python train.py --n_experts=160 --moe_layers=[0, 1, 2, 3, 4, 5, 6, 7, 8] --router_score="softmax" --balance_bias=false --tie_word_embeddings=false --max_seq_len=1024 --dataset="wikipedia_en"
Below are experts of layer 3 (counted from 0) of a mixture-of-experts language model. Rows are named router (the router's row for the expert), down (a neuron's output weights, with its number) and show model dimensions 0-127. Each number is 128 + 24 x the weight over its row's rms, rounded and kept within 0 to 255. Numbers have three digits each.
After each expert's rows: a language model's description of what the expert responds to. This comes from a sample of Wikipedia text that the model never trained on.

# expert 7
router:110123083133147119157144072171124105138147161112111105133142154100100122141158157130158118146125141121100152112148143153160093123107115167136108104114129158075110088090116088147158151125147137107131096146152157152103162119150152100160081099098153105126159173117144118122114134120100133096098131162153107123145154113125178112148136141144106149135132170121123115147144159153152178122144
down0:147139131145144150096117111140169151126121075104138109139064123109134158147114102165153146143121117139167123098112120146138149112119106105117172073127147104139193147087130161125151107121125140114083144134117099122155141160145103111112127125122129143102149095105113134143112100141162101115146137147121113131112152082136159118136116137146136139179168102155130103145087124116179081171104
It responds to: Word-initial consonant pieces. First fragment of a lowercase word split into pieces, often c, p, b after a space, comma or article, as in c|rafts, p|urse.

# expert 19
router:071138115178124136160142134139143098179144153093107114145133131130092127171140138116141074145097139119096129128118154158139096117124116156169115111100162145089134115101141093147138156093145135125149106138160155146108154077129155096156094117099112111118130163101153135117104127102109136159124130123150086095128155128117131107141147166131117128084159159161146112156142163140157165108150
down0:127126133169149108148123073133124119146172110128105127160095122155093109143131151103134126148098123110126087123162127138100166147122112120164131106101146156133167162106137103140108150087159101115169105132121139145114097139159125129110113086146125124153124097150129143122148131093143078125146127162143113073114154109126120155080160161125095138120129136172095162086125137191148163120125
It responds to: Pronouns and suffixes. Pronouns like it, him, them, conjunctions like but, however, and noun suffixes -ation, -ations, -ization in running prose.

# expert 14
router:115114125142150107155147099136100104125131137092112095160153140098111114149150160142117110156093151120109142114150145169154101120093102168155111106114095157082094117107132116156131146110173155115135120131139146155101152094166165115161115127100153115114158139123133109107111193106107150111126136127143113097127152127120138096156117157142133138090134140105114111156138146143184181074167
down0:136145160114141114090123100148106107114154157122090151149090127079128114136148151170148101117168130127112141095142084153111105153112119126150122108107086175107119094140096123142120135134181151080131129123140138093150151114136181106143117127091088101111115115121092132182135176129109154118096137137118113149133111158120129134114107157151129132116120118124115191166114127160123123164166
It responds to: List commas and conjunctions. Commas, and, or, and ", and" joining items in lists of names, places and terms, also thousands commas in numbers.

# expert 3
router:106109121149133097144142139160092099138137153106104108171126137132101132121135128120127066157085140107090124095151170129160095128122085113181133132098156152121117139083108106147149155098174141119150128135160112125086144085133136124152119106079118090092147147128160167093096136113112120120124112109134123095145127121129143101151125180159108110102143140122124102133148182129156150107131
down0:102123104152128145126117112111150144150140127115147140132149096156103137126136173087127132142127096129111080111150123145093114106150148107124101141134145160091149144100076131126115121127143067141138140110122111103126108141177159097142077135114119117137132116161118084118125076119150126129170091078130145097142112132106103137114090088100132113134140108157120135094080106135164158194156
It responds to: Word-ending suffixes. Inflectional and derivational suffix pieces closing a word, like -ing, -ed, -ation, -ance, -ically, often in review prose and species names.

# expert 44
router:110086100152129124173125128129107123121172170116106130155166140140102083151163131151132120141115145086107129116137158166142102085128114145146086098123127139130115104088133124148161135133159131103151085143198158128127133089149145117159119105099143100099133157084160128133089139088105149117112137141148114116130159114128166102148123160161118131117151159096099099147116140180137136128128
down0:116136082154150110153158116175137117109080125127117109140122146089117129130152127106131117157132133118161166112156136146132126114122121140133155140134151137116127135124140094125131125076116147062153096091120130177075157115130119107169116049125140122159154123124133091105136129167117133095126159126142109118142122107140117114140122127134128164115149129075123116101128199135145192101121
It responds to: Topic head nouns. Common nouns naming the article's main object or person after the or a possessive, such as film, album, statue, brother, party.

# expert 42
router:121097095137133128153129089145126112132174153103105112131140142132103114150151146160166094127100113121119143103153147172141121110120113157126127114113130117097079103125146102132183121113125158120150094160172155140103180096137169116148095116081141071131128139101127145093112139106102119098132167147134082129141182116116139123154120143165094154137146166117151096167137137143131142115152
down0:109087070106144132086119157154108139123134211145112167119139145145157164076081113096151153141122143125087127161086165123111133081143102136126139136151155095119151149133139120125126133113108106127152142103160137142126155124169134131110148161119136137146121122106131121109128088115135182124150113130140148126117113089136124151115149125103180100138125154138123147137120199116120116158118
It responds to: Counts, years and amounts. Numbers and number words in prose, years, percentages and million or billion, plus verbs like built and sold, e.g. ten, 1440, multimillion.

# expert 62
router:119115128143147113159150080152097089132155150097119104146164154108093122150150146155140114139084135135101143124135136173158114121135106140161114103120126136082107112099128111163136161098165136113130098150148161149094165093164149102162112104102140106107149153107128119093093157104116147113107129141131121118131167111119149090147126172142135146100144179122113101149136176157150169088134
down0:144133147154155128132116075160133100172125128100091133139101122119115117129122133088156125133152131129121147118118116167124126122078105144137139134092115126103079154153082097124149138154102083106107150125157135107127116084108164106125138109137136154085109121131151155126156146107127123092101163189160050110130150121131155122091135145127133087105160135113115120094150147145094104095135
It responds to: Quote and bracket closers. Closing quotation marks with commas, brackets and table pipes after titles of songs, episodes and works, such as "Pilot", and ) |.

# expert 20
router:107132158141141091118146120129102124144139158127101127135112129122099117152182131135123123147123131084098111129119152134158099126107122158140089129081101135122096104109143117160130136084155116101153103139158121159108163090163120119147081127078166108097160141116154152102129147115105146092115148149106132099145152093120136110174090134153123147083153123112090106145137156177180165124123
down0:156113110119156074137121158121082137119201092118139137134131137131125126124107124107116135154112120148106094142154109111079153137092140155088146110161132133127123125142073121150109093144157159105112179165128089195120131105166129144131101120135096112123138141136107128133117120125088153140122103130160147123172118115143074133094159150147106128112123122128091136106124085140098133105160
It responds to: Buildings, roads and statistics. Words and table cells in articles on historic buildings, highways and election or census tables, such as built, Avenue, km, National Register.

# expert 32
router:142111122138134122163151092164114105149153150113099108156159141091107140136157147136157103131086140138100143143129157168168113116124120132136095108110116137105098103108133107161150157095162140110132111147166141163104166089162154083162099095097149095118144138110132132108091138099112132107115121149156121118158152110105138078154143178149124140121166161143131108144145173164137166108127
down0:131117150157123129128139087144146062112147091144099125133122106135089161167137123084114120090122135129077104146136158128151131109162150132114108117145094107106109130099092115170126148106147112109115129128145143103097167131123118090106131126133156110143130162095140098142134169121111092125135133142122129151168078133102146067133127155122094111172115157116108061158138159146150108134112
It responds to: Capital letter starts. Lone capital letters opening a proper noun after a bracket, slash or line break, such as [B-ayfield, (D-avid, L-a Puma.

# expert 6
router:109105150142178096116174087143107105131193162111100124148126140124116085176146173154161128172104124098117144104148156135134115106121127131131088114105107156095106077117137093159153153102134107119130111138130143156086145111153146096142091124111139123127176137118128149123138153109088141110124141134134150106133153117111152086145100167143131149092154132084116129148161132150148150116123
down0:122151108133135193105144137165122101127110088158123151130142118092120122142130140128117160118152122086130103107167125143117158100103098125129128168108114079103122120121133101171139155134057100094116119088114149137152113135104143126108130181113142137097146119120157071150146120189103140090145111145111151136093123149161138106163108084111110114113129106135155119137146137119142109167104
It responds to: Descriptive linking words. Copulas, with and conjunctions introducing attributes in descriptions of species, buildings or places, e.g. is a, has a, with a.